Weights of a small mixture-of-experts language model, trained from scratch on English Wikipedia: 9 layers, 32 experts in each of 4 layers.
Below are experts of layer 5 (counted from 0) of a mixture-of-experts language model. Rows are named router (the router's row for the expert), down (a neuron's output weights, with its number) and show model dimensions 64-95. Each number is 50 + 10 x the weight over its row's rms, rounded and kept within 0 to 99.
After each expert's rows: a language model's description of what the expert responds to. This comes from a sample of Wikipedia text that the model never trained on.

# expert 12
router:36 60 53 38 54 57 29 71 56 53 55 73 48 53 63 50 58 54 63 62 46 19 62 58 57 30 40 23 50 54 52 59
down9:44 60 48 45 70 38 60 47 56 34 49 57 35 42 39 19 31 52 45 39 53 29 43 42 29 45 40 46 48 53 32 65
down10:47 67 48 70 45 46 60 50 52 68 44 44 59 27 45 28 30 55 64 40 56 44 42 36 47 67 64 67 51 61 50 50
down11:44 56 41 33 46 33 56 56 44 41 44 49 53 61 55 53 61 48 47 53 44 58 53 46 28 33 33 50 69 33 53 45
down12:70 53 48 47 55 54 76 43 60 51 44 45 55 54 54 39 42 56 58 50 49 47 49 45 59 49 48 53 50 32 39 37
down13:55 45 57 50 57 57 54 64 45 58 56 61 28 38 56 65 42 50 55 41 57 68 56 53 55 40 37 52 64 33 42 42
down14:57 60 45 48 56 53 43 50 63 53 37 57 33 54 62 42 48 46 37 65 49 58 46 39 43 54 55 49 34 44 42 59
down15:50 34 46 45 49 44 54 69 26 51 42 55 56 53 67 50 61 53 48 52 42 44 41 41 61 53 40 48 48 53 57 46
down16:40 52 66 51 41 61 45 45 55 46 49 54 49 45 33 40 44 56 45 43 56 58 31 48 55 60 60 65 55 54 50 41
down17:40 42 59 52 53 63 50 32 54 58 65 51 42 55 38 50 39 52 56 41 62 32 51 47 47 43 49 48 54 53 62 62
down18:39 66 45 57 20 41 49 62 58 51 66 52 55 69 38 51 53 55 50 52 52 57 45 40 46 62 47 55 66 45 51 53
down19:51 49 47 65 37 54 45 71 40 35 45 52 47 59 36 49 51 35 45 48 65 54 49 61 49 64 60 63 65 39 58 55
down20:52 32 49 30 27 61 52 52 54 35 47 41 51 43 45 32 57 45 59 52 60 51 58 30 58 55 43 35 51 66 56 52
down21:36 58 67 40 40 45 59 60 48 54 48 45 49 50 69 47 43 56 43 38 17 53 64 48 33 50 36 48 39 57 47 49
down22:47 53 59 41 45 51 55 43 40 42 71 38 56 72 49 55 50 40 59 52 74 55 51 53 51 44 55 64 56 56 43 42
down23:38 34 52 55 59 51 72 52 51 65 59 51 26 43 53 49 55 64 35 30 40 47 35 54 43 29 45 51 66 43 54 52
Description: Space before numbers. Blank space token before numbers, mostly years and figures, in table cells or prose, as in "| 15,884" or "in 2006".

# expert 22
router:39 64 61 38 45 45 49 59 60 29 41 58 40 59 54 42 49 64 59 59 38 40 61 44 55 52 55 50 63 55 41 51
down0:50 43 51 40 36 53 76 52 40 36 33 77 48 43 54 56 48 63 42 55 48 39 57 43 65 40 59 66 64 50 36 61
down1:38 54 60 48 49 54 56 44 73 49 67 44 56 65 31 49 34 44 51 57 48 39 47 57 54 44 45 42 38 50 60 53
down2:60 60 45 46 51 45 43 61 28 74 42 49 39 48 59 56 37 36 52 53 53 44 45 47 52 57 50 34 55 35 29 40
down3:47 37 46 59 70 36 41 53 59 42 47 74 66 59 65 39 56 35 36 34 48 45 49 58 57 59 52 52 55 53 38 51
down4:50 47 47 50 56 59 60 49 45 19 60 45 53 75 35 41 42 42 53 47 41 50 39 37 60 52 46 45 35 55 48 61
down5:58 62 49 57 53 52 48 54 52 63 61 38 58 35 56 41 38 53 50 47 37 46 43 42 24 62 47 43 62 60 38 64
down6:45 40 65 41 49 41 64 51 62 59 45 31 42 51 52 54 49 59 36 45 70 40 64 51 30 44 38 34 37 51 68 49
down7:65 51 34 51 44 55 39 39 52 33 46 54 47 46 43 50 49 49 46 48 48 43 66 53 67 60 58 59 49 61 57 55
down8:74 39 49 45 48 54 47 38 60 42 39 49 65 41 47 54 44 36 40 42 57 50 74 59 52 71 47 61 77 50 54 63
down9:68 38 47 49 56 48 60 55 42 51 49 41 65 48 41 47 58 46 49 51 62 59 48 58 53 69 26 42 41 55 42 54
down10:32 46 46 40 71 29 49 40 60 62 38 38 57 52 43 44 56 60 35 64 40 70 37 55 37 48 35 50 45 67 38 65
down11:47 49 77 47 73 38 49 52 48 57 45 39 45 51 45 40 34 57 48 65 60 57 50 36 42 35 49 55 46 48 61 38
down12:63 34 26 50 64 75 46 42 59 41 32 44 61 41 50 53 39 50 51 52 63 49 52 60 45 44 52 50 63 53 56 51
down13:40 45 76 65 51 49 57 37 58 43 66 40 54 39 51 54 61 37 54 49 57 48 32 47 50 44 59 53 47 56 39 37
down14:57 55 53 40 56 60 42 34 40 51 44 40 52 72 49 43 54 52 54 51 42 63 67 41 75 50 62 53 53 62 66 37
Description: Article-defining nouns and suffixes. The "a" and head noun in opening definitions like "is a species of", plus Latin taxon and name suffixes like -idae, -us.

# expert 19
router:26 52 45 47 46 56 37 56 61 45 39 59 61 60 55 50 61 50 53 54 57 28 55 63 51 39 63 50 42 63 46 46
down9:63 54 55 52 45 45 50 32 31 56 62 44 60 58 61 72 32 59 48 46 48 51 49 58 47 36 43 59 45 52 43 50
down10:56 44 44 54 61 37 38 49 54 35 46 47 36 52 59 47 46 46 45 54 52 35 39 39 55 51 57 37 58 50 32 32
down11:50 49 33 55 52 46 43 50 56 41 56 51 49 69 42 49 34 59 51 63 54 36 47 53 63 60 37 36 81 55 35 55
down12:43 49 33 63 65 48 56 54 71 40 47 41 37 48 45 41 55 53 41 51 51 40 46 55 37 51 55 53 49 58 58 62
down13:64 47 46 48 50 61 58 50 60 52 43 40 65 53 60 51 49 42 48 70 56 52 53 64 51 50 71 39 53 56 54 53
down14:64 69 56 38 63 40 59 53 45 50 55 44 61 55 56 46 64 59 42 42 50 50 55 61 36 64 59 53 29 36 52 51
down15:65 51 28 43 55 61 49 31 56 43 45 47 43 66 49 51 56 57 59 39 62 28 51 51 59 40 32 44 43 50 47 41
down16:68 38 53 37 68 37 55 53 38 43 55 57 58 40 42 47 44 56 58 41 29 45 48 59 51 59 44 36 53 52 49 54
down17:67 50 55 41 45 39 27 48 57 49 43 52 64 35 58 43 56 48 41 42 52 51 67 43 66 44 39 56 46 57 45 50
down18:49 50 65 58 58 35 36 57 50 46 39 29 36 55 75 49 41 70 46 51 44 45 46 38 43 50 44 48 63 58 54 41
down19:40 50 49 43 31 36 28 49 60 43 44 58 62 46 53 49 53 33 46 57 55 48 42 64 42 26 38 32 47 47 58 38
down20:54 63 65 37 53 59 41 59 32 36 38 38 53 40 36 42 46 42 48 34 44 43 39 49 40 47 54 51 53 57 60 45
down21:52 48 64 36 46 53 54 50 43 69 50 66 47 57 53 54 55 57 55 50 48 60 65 33 19 59 64 59 38 40 64 55
down22:47 67 41 55 54 60 36 41 56 47 66 59 57 59 57 62 52 25 38 41 42 50 82 38 36 51 59 47 53 57 26 51
down23:57 61 51 58 47 55 51 43 46 42 64 53 43 31 66 29 24 58 50 51 58 50 55 46 52 55 59 60 57 41 54 39
Description: Table cell separators. Pipe separators between table cells in sports, election and discography tables, especially after header words like Team, Score, Apps.

# expert 3
router:47 73 52 53 43 45 37 51 66 46 51 56 58 58 67 29 55 53 54 59 58 45 55 58 67 43 42 37 57 48 52 45
down0:57 52 42 34 51 66 52 51 39 59 51 52 50 55 43 68 41 45 52 51 57 59 41 56 45 40 59 52 49 49 65 48
down1:35 45 49 43 46 52 41 49 50 73 48 20 44 30 45 65 51 45 46 66 56 51 48 39 29 42 45 34 55 27 47 27
down2:52 52 53 61 52 50 63 67 51 45 40 50 52 38 66 42 62 38 63 64 60 31 53 40 57 37 43 57 60 43 49 46
down3:12 39 40 34 33 47 49 66 48 45 43 30 64 35 67 56 33 51 55 50 58 51 65 44 57 75 56 53 67 34 32 50
down4:49 46 41 46 63 31 69 56 45 43 58 58 33 50 48 61 44 64 52 61 50 39 57 54 52 62 50 58 61 51 60 44
down5:40 40 57 38 48 46 70 38 57 55 63 50 60 50 36 60 44 76 47 45 50 48 35 43 51 52 62 36 47 46 72 45
down6:40 57 67 48 40 53 55 44 45 52 57 46 55 46 53 55 62 48 46 65 68 46 58 54 50 62 45 64 46 61 70 48
down7:45 50 53 53 47 42 38 59 41 52 37 52 43 59 51 59 59 71 53 45 36 43 62 63 48 60 56 59 51 56 34 68
down8:57 31 35 36 48 56 44 47 53 47 39 38 49 45 44 58 56 50 48 83 61 40 48 57 40 54 31 38 35 42 42 48
down9:38 59 42 43 48 57 49 46 39 40 22 53 57 60 55 30 45 37 46 57 60 50 47 50 62 39 40 51 33 54 37 62
down10:58 50 54 63 52 46 49 47 39 60 49 52 38 47 48 50 68 55 43 48 47 23 27 37 57 55 54 42 52 51 40 31
down11:59 53 59 36 53 52 60 36 54 43 50 50 49 45 61 57 70 56 43 61 57 35 60 41 40 61 70 45 53 66 58 43
down12:38 48 39 64 50 46 36 87 60 62 22 45 51 44 44 43 69 31 50 64 56 58 34 72 49 48 54 64 45 41 65 42
down13:33 63 50 53 52 28 45 32 44 41 50 33 47 42 41 34 46 45 57 45 32 39 53 49 40 64 46 52 47 44 45 54
down14:55 41 39 53 49 55 50 33 48 56 54 41 53 54 60 42 48 49 63 51 41 40 86 36 51 58 25 41 55 52 62 41
Description: Math and chemistry notation. LaTeX symbols like $, \, _, { and } in math text, closing parentheses in chemical names, and some scientific-prose words.

# expert 25
router:39 53 61 44 36 36 45 50 38 40 44 60 53 53 46 45 62 56 58 58 48 46 53 41 63 45 69 49 40 54 53 34
down0:59 66 46 44 62 50 65 47 58 54 41 46 41 42 67 68 46 57 52 46 46 54 34 37 34 45 52 45 59 51 41 42
down1:62 50 50 64 55 39 54 51 46 51 60 56 77 60 54 38 39 36 61 62 47 28 44 52 40 75 46 56 77 54 56 43
down2:39 58 54 55 43 44 36 48 53 34 58 62 70 56 49 39 39 58 54 49 38 69 62 35 63 54 26 33 64 39 57 53
down3:61 50 39 68 69 35 51 54 67 42 63 56 64 54 54 46 58 59 54 52 57 36 36 53 61 54 71 56 47 56 49 57
down4:47 47 63 55 59 42 56 41 51 64 53 47 46 75 51 54 34 38 40 48 56 49 46 47 60 63 39 65 48 65 39 68
down5:48 74 52 59 54 43 42 51 47 62 34 33 30 74 55 19 36 47 37 48 46 52 62 51 52 49 54 76 36 48 57 42
down6:54 46 60 51 59 48 56 43 31 54 50 57 33 63 55 69 65 55 47 67 57 41 46 45 55 63 39 46 40 58 42 43
down7:44 57 65 48 66 51 46 47 51 49 48 53 49 67 35 48 52 52 44 61 64 39 41 50 50 59 44 39 36 47 41 55
down8:40 34 48 58 35 51 46 68 57 45 43 52 53 48 64 52 56 55 46 63 60 49 74 73 56 34 48 61 43 61 52 53
down9:52 47 47 47 50 60 43 57 60 42 39 47 41 57 54 52 46 55 50 59 56 59 36 28 53 26 47 41 60 36 50 46
down10:61 29 51 47 52 58 56 56 56 59 52 44 57 48 35 47 54 52 53 65 20 45 50 30 62 31 45 55 54 42 46 74
down11:47 53 42 32 35 38 45 47 61 39 63 62 62 58 53 54 48 47 49 77 50 51 34 50 59 35 38 49 48 55 46 53
down12:23 54 46 45 43 46 43 42 65 48 43 61 58 52 56 49 38 62 43 56 59 31 39 52 52 49 55 63 49 44 49 38
down13:52 43 61 59 54 44 62 49 50 58 44 45 41 53 64 41 47 57 46 53 44 60 58 70 56 38 27 51 59 47 62 61
down14:56 49 57 49 43 39 50 58 59 65 58 48 47 57 51 39 43 56 77 62 49 48 52 55 60 35 34 49 48 67 66 35
Description: Section heading markup. Wiki heading marks ==, ===, and line breaks or first word pieces at section headings and table starts, like ==Marketing==, "v; t; e".

# expert 15
router:26 46 60 34 38 52 47 50 47 36 44 44 47 54 69 45 51 67 56 54 46 36 68 58 51 35 58 46 56 48 43 40
down0:44 36 45 56 46 63 53 45 56 59 53 46 47 53 39 49 70 51 50 60 48 42 56 40 52 53 42 44 52 53 41 38
down1:35 54 46 48 59 46 43 57 54 38 43 42 51 38 50 50 46 38 64 55 59 52 34 48 62 29 65 49 27 50 55 65
down2:39 49 40 59 62 54 59 51 62 75 33 50 49 60 60 47 39 61 67 74 39 47 54 50 62 43 58 69 65 48 31 54
down3:39 40 53 40 51 52 51 60 58 46 53 58 67 27 55 44 48 64 42 39 62 50 42 58 43 48 62 31 51 69 67 59
down4:46 53 58 64 61 53 72 33 48 48 48 45 45 43 33 59 41 64 49 47 51 60 56 61 46 38 63 52 56 45 47 59
down5:47 38 56 53 62 65 46 45 60 48 51 36 49 58 62 50 49 74 46 32 51 61 42 50 64 48 46 73 50 52 63 56
down6:37 48 57 32 60 43 42 42 44 62 48 43 46 34 62 48 66 51 61 49 67 41 35 54 48 56 52 46 44 42 48 40
down7:41 42 57 38 63 49 59 63 66 46 57 38 45 36 45 34 51 59 49 61 56 50 67 53 42 47 53 51 48 65 54 55
down8:49 37 48 49 43 40 44 49 34 51 52 45 47 51 45 48 55 30 52 41 49 43 48 57 47 39 55 65 53 64 41 53
down9:49 55 57 63 55 52 45 47 56 31 51 39 58 54 44 53 32 42 51 53 49 58 54 42 62 57 54 36 64 39 42 50
down10:56 36 32 51 45 59 43 41 49 53 56 44 44 42 54 65 50 45 54 63 40 74 57 62 56 38 57 33 47 71 47 66
down11:55 53 59 43 52 46 44 33 51 32 57 51 61 58 49 55 38 57 36 44 56 36 57 63 44 59 44 58 44 38 62 65
down12:46 40 24 57 44 47 37 44 39 44 40 39 49 56 53 58 60 35 50 51 61 60 53 51 49 45 66 56 52 44 48 55
down13:45 61 40 53 42 47 57 44 40 42 45 49 51 58 36 54 37 62 30 49 71 56 52 49 54 45 45 55 26 28 47 55
down14:54 47 39 39 54 44 46 40 56 49 45 51 49 24 78 40 39 42 48 49 41 44 50 28 36 51 51 45 43 34 37 56
Description: Film and music media words. Media and entertainment words in film, TV, album and award contexts, such as film, Picture, television, album, Nintendo.

# expert 27
router:39 75 53 41 48 57 32 53 42 57 53 85 45 50 76 39 47 55 69 59 43 35 60 44 46 40 43 29 55 48 49 44
down9:65 54 59 55 40 64 38 65 64 56 75 58 57 41 63 45 28 43 57 45 61 64 63 41 28 38 70 47 48 61 61 63
down10:40 29 52 60 47 60 60 46 51 39 50 36 45 56 53 59 27 44 45 43 52 29 36 50 48 45 47 45 53 59 39 43
down11:52 50 45 43 51 42 51 53 49 57 37 66 32 57 42 53 54 42 48 56 46 50 54 49 64 62 32 63 45 64 32 51
down12:57 75 57 41 46 60 37 37 67 60 49 53 60 70 59 53 45 38 40 37 42 52 50 36 48 47 60 47 43 59 52 52
down13:47 45 55 51 53 61 34 56 57 40 58 43 60 59 47 59 18 48 38 57 55 40 55 70 60 43 41 55 59 47 51 42
down14:48 66 73 49 60 34 54 50 43 31 45 66 40 38 57 48 52 64 39 76 50 53 55 48 56 59 39 65 56 40 41 46
down15:45 47 55 27 46 67 36 49 51 27 59 41 50 58 37 52 47 57 65 45 64 51 31 47 35 55 52 50 49 49 56 71
down16:45 46 39 43 52 51 62 33 47 54 38 51 64 52 45 42 29 38 25 37 67 46 62 48 65 54 65 56 63 71 41 39
down17:44 53 52 61 53 61 43 57 41 45 47 55 50 58 23 31 56 62 38 66 60 41 32 62 42 52 77 68 57 62 63 59
down18:41 39 46 33 28 40 38 40 46 50 62 53 52 49 64 39 53 48 58 38 50 40 60 57 43 55 47 56 50 54 33 43
down19:61 47 65 49 55 54 50 65 68 60 41 51 44 63 32 40 67 53 51 56 53 46 44 43 70 32 63 61 57 48 61 54
down20:55 43 60 54 55 53 48 35 64 74 50 37 43 66 44 61 44 37 58 42 57 58 54 56 48 33 49 51 42 52 70 59
down21:61 51 65 39 74 52 52 63 52 45 76 38 69 50 51 50 54 57 48 52 48 46 37 65 27 38 36 47 58 55 57 49
down22:49 51 52 61 75 53 73 64 51 37 60 41 50 62 60 53 51 39 53 43 47 28 52 49 51 58 41 41 29 60 46 61
down23:60 38 42 42 43 62 59 56 54 62 53 44 39 38 55 46 42 61 60 52 42 46 41 69 57 46 39 55 69 49 62 46
Description: Table cell numbers. Space tokens before numbers in statistics tables for sports results, timetables and census figures, plus degree, pound and dash signs.

# expert 13
router:48 46 63 48 60 44 54 62 63 44 48 54 50 46 60 44 63 73 52 60 52 37 57 57 57 38 62 52 47 56 65 42
down0:73 61 49 37 45 38 44 68 57 43 54 56 52 64 62 49 48 29 52 49 41 48 55 55 50 33 47 53 47 56 56 37
down1:51 64 53 45 43 71 43 73 30 50 49 33 49 48 54 43 42 43 41 47 48 60 38 35 42 65 51 46 50 44 45 53
down2:48 33 56 44 41 52 64 62 58 35 36 46 63 38 32 45 36 41 42 60 47 50 71 56 49 54 59 50 59 54 63 36
down3:49 48 55 40 50 49 53 51 46 54 50 71 53 70 57 44 56 33 49 54 37 53 65 56 72 61 71 46 56 45 49 41
down4:52 58 52 34 53 63 55 52 72 61 48 50 49 41 36 53 71 48 39 54 47 39 50 48 45 55 55 45 54 51 46 65
down5:51 63 40 77 52 41 41 49 77 40 33 56 59 54 38 53 65 54 34 63 71 69 41 57 51 55 49 65 44 56 54 68
down6:32 46 36 50 49 57 36 54 57 53 45 66 49 24 51 48 50 47 50 77 55 55 51 54 50 51 42 44 50 61 67 62
down7:57 40 54 41 50 44 51 39 51 62 52 47 57 61 53 27 61 45 47 56 55 59 58 57 51 44 50 46 36 56 60 61
down8:51 67 34 38 49 74 54 60 60 51 50 65 60 70 60 29 38 49 55 62 53 63 62 44 41 47 27 56 37 58 62 61
down9:46 46 63 56 59 48 69 41 48 83 63 47 50 65 58 70 68 60 55 38 57 44 66 43 46 56 46 52 47 68 54 44
down10:49 62 50 57 60 65 26 46 53 46 62 49 38 51 58 44 43 52 51 49 43 66 57 28 55 53 54 58 61 50 41 55
down11:51 49 51 46 54 43 52 55 33 39 68 53 50 27 43 43 63 42 54 45 45 34 45 56 43 52 40 39 41 52 60 66
down12:53 42 81 57 61 57 70 44 44 41 42 50 54 38 52 39 48 60 37 43 49 62 59 57 62 30 49 61 64 57 58 46
down13:55 58 32 59 53 45 45 66 57 53 41 57 49 45 56 57 48 44 57 53 32 44 41 63 52 54 64 38 68 27 53 64
down14:58 38 52 38 48 45 56 48 33 47 45 47 58 63 66 46 44 38 43 37 49 57 53 55 47 42 60 56 53 66 51 48
Description: Infobox field punctuation. Dashes, colons and line breaks that start or separate infobox fields and taxonomy lists, like "- Infraorder:", Born, Coordinates, Website.

# expert 26
router:49 48 34 48 38 69 53 67 53 43 40 60 56 61 62 48 62 54 56 61 36 56 59 51 50 40 65 43 59 54 58 45
down0:36 58 36 55 72 60 61 67 50 47 54 54 44 34 28 52 45 67 48 38 50 61 61 53 23 24 52 49 45 61 46 55
down1:41 44 69 54 43 47 27 59 35 29 31 28 63 42 55 63 55 43 61 41 58 54 42 50 66 50 59 62 48 59 46 54
down2:49 39 44 40 48 32 67 51 46 36 67 45 45 65 45 52 52 49 71 44 49 64 60 44 65 61 64 46 46 43 57 64
down3:43 56 64 45 39 50 76 75 66 57 35 55 50 49 64 31 35 59 55 61 40 31 50 63 57 55 34 28 43 61 66 35
down4:47 42 49 36 33 33 41 61 33 47 65 47 47 51 47 58 51 39 48 30 52 37 31 57 49 56 31 38 51 50 73 46
down5:55 56 59 34 58 46 46 58 65 55 44 56 30 73 65 48 52 39 52 50 57 69 39 74 25 34 41 44 57 52 59 39
down6:56 34 49 50 44 51 55 41 42 64 55 42 60 52 58 59 53 61 65 51 59 31 32 71 47 40 36 64 50 54 36 36
down7:57 62 50 38 54 47 45 53 40 46 51 42 60 57 51 28 52 54 49 47 41 50 38 35 37 40 51 66 61 53 39 38
down8:50 77 51 43 48 48 39 46 44 66 40 52 66 58 52 45 65 57 52 48 64 46 26 50 46 49 54 59 48 53 37 57
down9:36 42 49 40 47 55 49 51 44 44 60 55 46 40 57 52 50 59 51 58 48 62 51 54 73 71 28 52 54 49 70 44
down10:59 42 60 44 52 25 36 59 55 56 40 57 48 73 45 39 73 34 47 65 39 52 43 53 55 60 43 51 46 55 50 51
down11:37 64 55 36 38 55 43 60 38 42 58 60 40 50 41 58 58 63 39 52 38 53 34 69 56 52 44 49 59 46 35 72
down12:39 50 27 51 63 46 47 53 41 56 42 27 32 36 65 41 50 45 55 60 39 37 63 60 56 37 57 46 35 61 54 50
down13:56 48 51 44 51 51 41 57 60 37 57 56 49 64 33 71 56 54 44 45 51 57 40 55 40 47 47 65 62 45 36 64
down14:45 51 39 52 66 67 53 58 60 30 58 37 49 58 52 50 43 38 57 51 51 52 42 60 39 48 50 51 38 53 66 45
Description: Mid-word Latinate pieces. Middle pieces of long Latinate or Greek-derived words before suffixes, such as end in perpendicular, ition in audition, and op, olog, ograph.

# expert 31
router:31 59 63 49 21 44 39 55 53 47 43 49 62 50 61 44 34 52 62 62 61 50 61 52 48 53 71 39 40 62 61 29
down0:43 40 61 61 33 43 32 67 56 50 39 39 66 47 43 54 61 59 54 53 60 55 36 44 65 52 44 57 59 44 32 66
down1:53 50 48 47 57 45 38 52 55 68 61 39 57 30 36 58 81 48 55 32 45 48 56 37 45 49 60 54 35 57 42 54
down2:77 44 51 42 45 29 56 62 60 48 34 64 71 41 67 35 61 57 64 39 46 59 34 51 60 64 42 52 43 66 47 60
down3:61 30 42 45 47 48 43 29 55 33 39 53 69 61 32 49 41 37 45 55 45 43 61 51 68 55 52 34 36 60 41 51
down4:55 64 69 57 44 37 57 65 51 61 53 46 50 33 61 58 23 67 68 49 44 46 54 41 59 48 58 48 56 39 48 65
down5:52 54 47 44 46 35 64 56 35 41 51 46 64 48 49 39 49 60 47 51 50 44 57 65 47 32 52 56 41 63 47 43
down6:28 48 46 40 44 45 47 57 54 38 51 55 54 32 33 59 59 62 63 46 47 31 43 44 57 54 70 55 57 56 46 38
down7:45 59 63 47 49 40 43 30 73 47 31 39 44 52 50 55 52 53 58 51 50 59 45 36 27 62 43 61 45 50 48 58
down8:48 64 53 57 42 54 48 48 37 29 65 45 43 51 35 53 55 71 52 63 63 58 45 54 55 29 51 35 54 47 53 44
down9:51 54 49 43 67 40 57 57 49 44 41 56 57 35 48 34 50 47 51 52 43 52 53 49 60 61 48 41 53 43 49 52
down10:48 53 43 64 38 54 75 58 40 59 45 42 56 52 52 74 48 35 45 51 46 68 56 47 52 46 56 63 39 40 33 38
down11:41 45 41 58 48 51 43 59 46 43 54 46 59 50 41 54 59 52 46 38 53 48 73 66 41 41 52 58 42 60 58 61
down12:53 44 53 55 30 41 38 68 50 45 64 31 31 61 53 41 48 40 54 53 53 51 71 73 56 45 38 51 59 61 63 44
down13:44 46 59 32 41 44 35 48 73 57 63 59 50 46 52 40 52 59 45 56 52 43 68 44 21 45 41 55 59 38 69 63
down14:50 51 51 55 56 67 57 70 47 55 55 63 57 43 48 61 55 52 42 43 71 66 71 47 57 45 46 53 51 59 35 45
Description: Dates in tables. Month names, day numbers, final year digits, and the pipe right after a full date in table rows like asteroid discovery lists.

# expert 0
router:42 63 56 50 40 51 49 51 71 43 41 56 59 57 59 41 42 46 52 55 51 33 63 48 41 48 53 52 59 50 71 58
down0:39 62 56 54 25 49 68 67 55 69 48 42 42 51 52 45 56 36 51 43 41 40 66 60 47 72 34 49 50 42 56 60
down1:51 61 50 52 42 62 57 62 57 51 49 43 50 39 58 53 45 35 48 58 56 31 44 57 33 46 65 38 62 48 56 46
down2:56 45 48 40 46 34 40 68 31 47 40 57 55 50 54 48 20 33 57 41 35 50 58 60 42 49 71 43 69 47 38 51
down3:34 58 61 45 48 53 69 56 47 56 72 48 45 44 47 44 58 52 57 53 46 36 54 38 35 45 47 44 41 49 45 64
down4:34 43 55 54 51 55 47 53 60 52 48 61 50 40 51 44 62 65 35 38 52 58 56 45 73 31 48 44 59 53 55 52
down5:41 57 50 52 44 68 59 57 43 38 64 56 50 52 47 66 39 39 51 44 62 56 50 49 55 48 47 39 55 56 42 36
down6:50 44 66 35 49 54 46 38 47 65 55 65 60 53 44 58 50 45 41 51 52 39 44 60 53 36 61 64 57 56 35 38
down7:55 31 47 52 52 26 34 30 47 41 47 44 52 47 68 42 63 47 57 51 47 42 47 56 33 63 77 52 59 50 64 51
down8:61 58 76 43 55 49 44 60 55 49 41 41 47 52 36 59 44 37 59 51 49 71 60 40 55 48 61 53 44 50 45 51
down9:41 50 40 34 59 36 32 63 65 42 50 51 47 52 63 53 55 48 37 30 78 36 62 46 50 50 52 56 46 48 55 36
down10:53 54 56 39 48 47 57 45 55 53 59 47 49 58 46 32 38 41 48 46 49 62 49 56 49 52 60 61 72 49 64 48
down11:56 33 50 37 57 64 43 54 32 52 52 47 58 36 44 42 40 42 46 57 71 48 44 45 51 48 48 52 72 34 39 51
down12:58 40 66 57 38 40 57 72 49 63 48 44 50 48 48 64 56 33 55 60 33 41 60 51 60 54 44 43 48 55 54 64
down13:39 33 43 50 33 46 41 44 59 38 45 48 34 51 57 71 50 51 59 42 40 60 49 45 57 46 30 54 47 50 44 39
down14:55 39 47 61 49 45 45 57 56 49 44 54 63 37 46 49 47 56 35 69 47 51 61 53 31 61 46 56 58 50 38 51
Description: Name-ending word pieces. Final or inner pieces of foreign surnames and place names, often in tables, such as -berg, -ić, -ova, -ville, -ford.

# expert 30
router:32 46 61 49 49 59 50 49 63 41 47 50 56 39 63 43 52 51 72 60 62 41 53 66 53 54 68 39 61 54 52 50
down0:46 42 57 28 27 53 53 37 67 37 61 51 39 44 54 53 58 42 54 58 50 45 54 41 66 48 36 51 62 46 57 48
down1:31 51 39 48 76 71 53 77 66 45 42 50 50 55 61 45 40 56 36 38 44 58 39 60 50 47 50 49 61 63 40 43
down2:51 65 49 49 27 48 57 42 52 51 37 46 54 34 47 62 73 54 55 48 40 33 38 58 41 54 43 60 41 48 52 59
down3:37 43 41 51 66 58 36 50 59 64 65 40 50 50 67 61 50 49 41 57 47 48 49 66 41 57 31 41 48 29 52 38
down4:47 40 72 39 37 60 57 50 54 53 58 48 42 51 39 55 37 61 52 52 61 44 55 52 43 48 73 35 66 44 46 47
down5:51 45 49 40 39 66 35 45 55 70 54 46 40 54 68 43 61 67 47 33 54 55 58 62 63 46 28 48 50 49 32 47
down6:47 53 71 44 27 51 33 68 74 32 42 44 47 41 35 56 65 60 60 49 56 48 53 34 42 59 54 58 45 69 54 50
down7:22 51 49 62 42 85 34 46 47 57 56 51 55 51 56 46 62 43 38 41 40 33 64 51 55 51 61 65 51 45 57 49
down8:54 43 59 41 54 50 39 48 40 43 43 54 47 40 52 58 34 49 39 58 29 52 60 47 61 38 49 53 57 62 48 58
down9:51 69 44 58 46 37 47 55 45 46 53 53 44 44 34 62 39 50 49 46 55 73 38 62 52 50 52 58 50 33 29 60
down10:35 34 41 52 43 47 57 55 39 48 55 45 65 48 57 42 42 64 47 51 51 60 49 53 53 46 50 61 58 69 39 56
down11:55 32 39 43 45 56 44 62 56 48 52 54 46 46 37 47 30 46 42 35 53 63 31 60 48 41 52 54 42 67 48 52
down12:57 70 43 39 57 43 57 63 56 38 52 79 35 50 48 47 59 47 54 48 72 49 41 65 59 51 47 54 34 42 43 66
down13:32 57 46 55 49 55 40 54 49 44 25 63 55 52 41 56 36 61 64 64 39 38 42 42 53 47 70 56 59 37 56 41
down14:53 56 48 60 51 42 49 64 60 28 50 44 44 50 41 40 47 58 66 45 55 47 25 53 56 52 45 55 43 43 39 49
Description: Line-start list markers. Line-initial dash or pipe right after a line break, opening infobox items like "- Location:" and table rows like "| 12".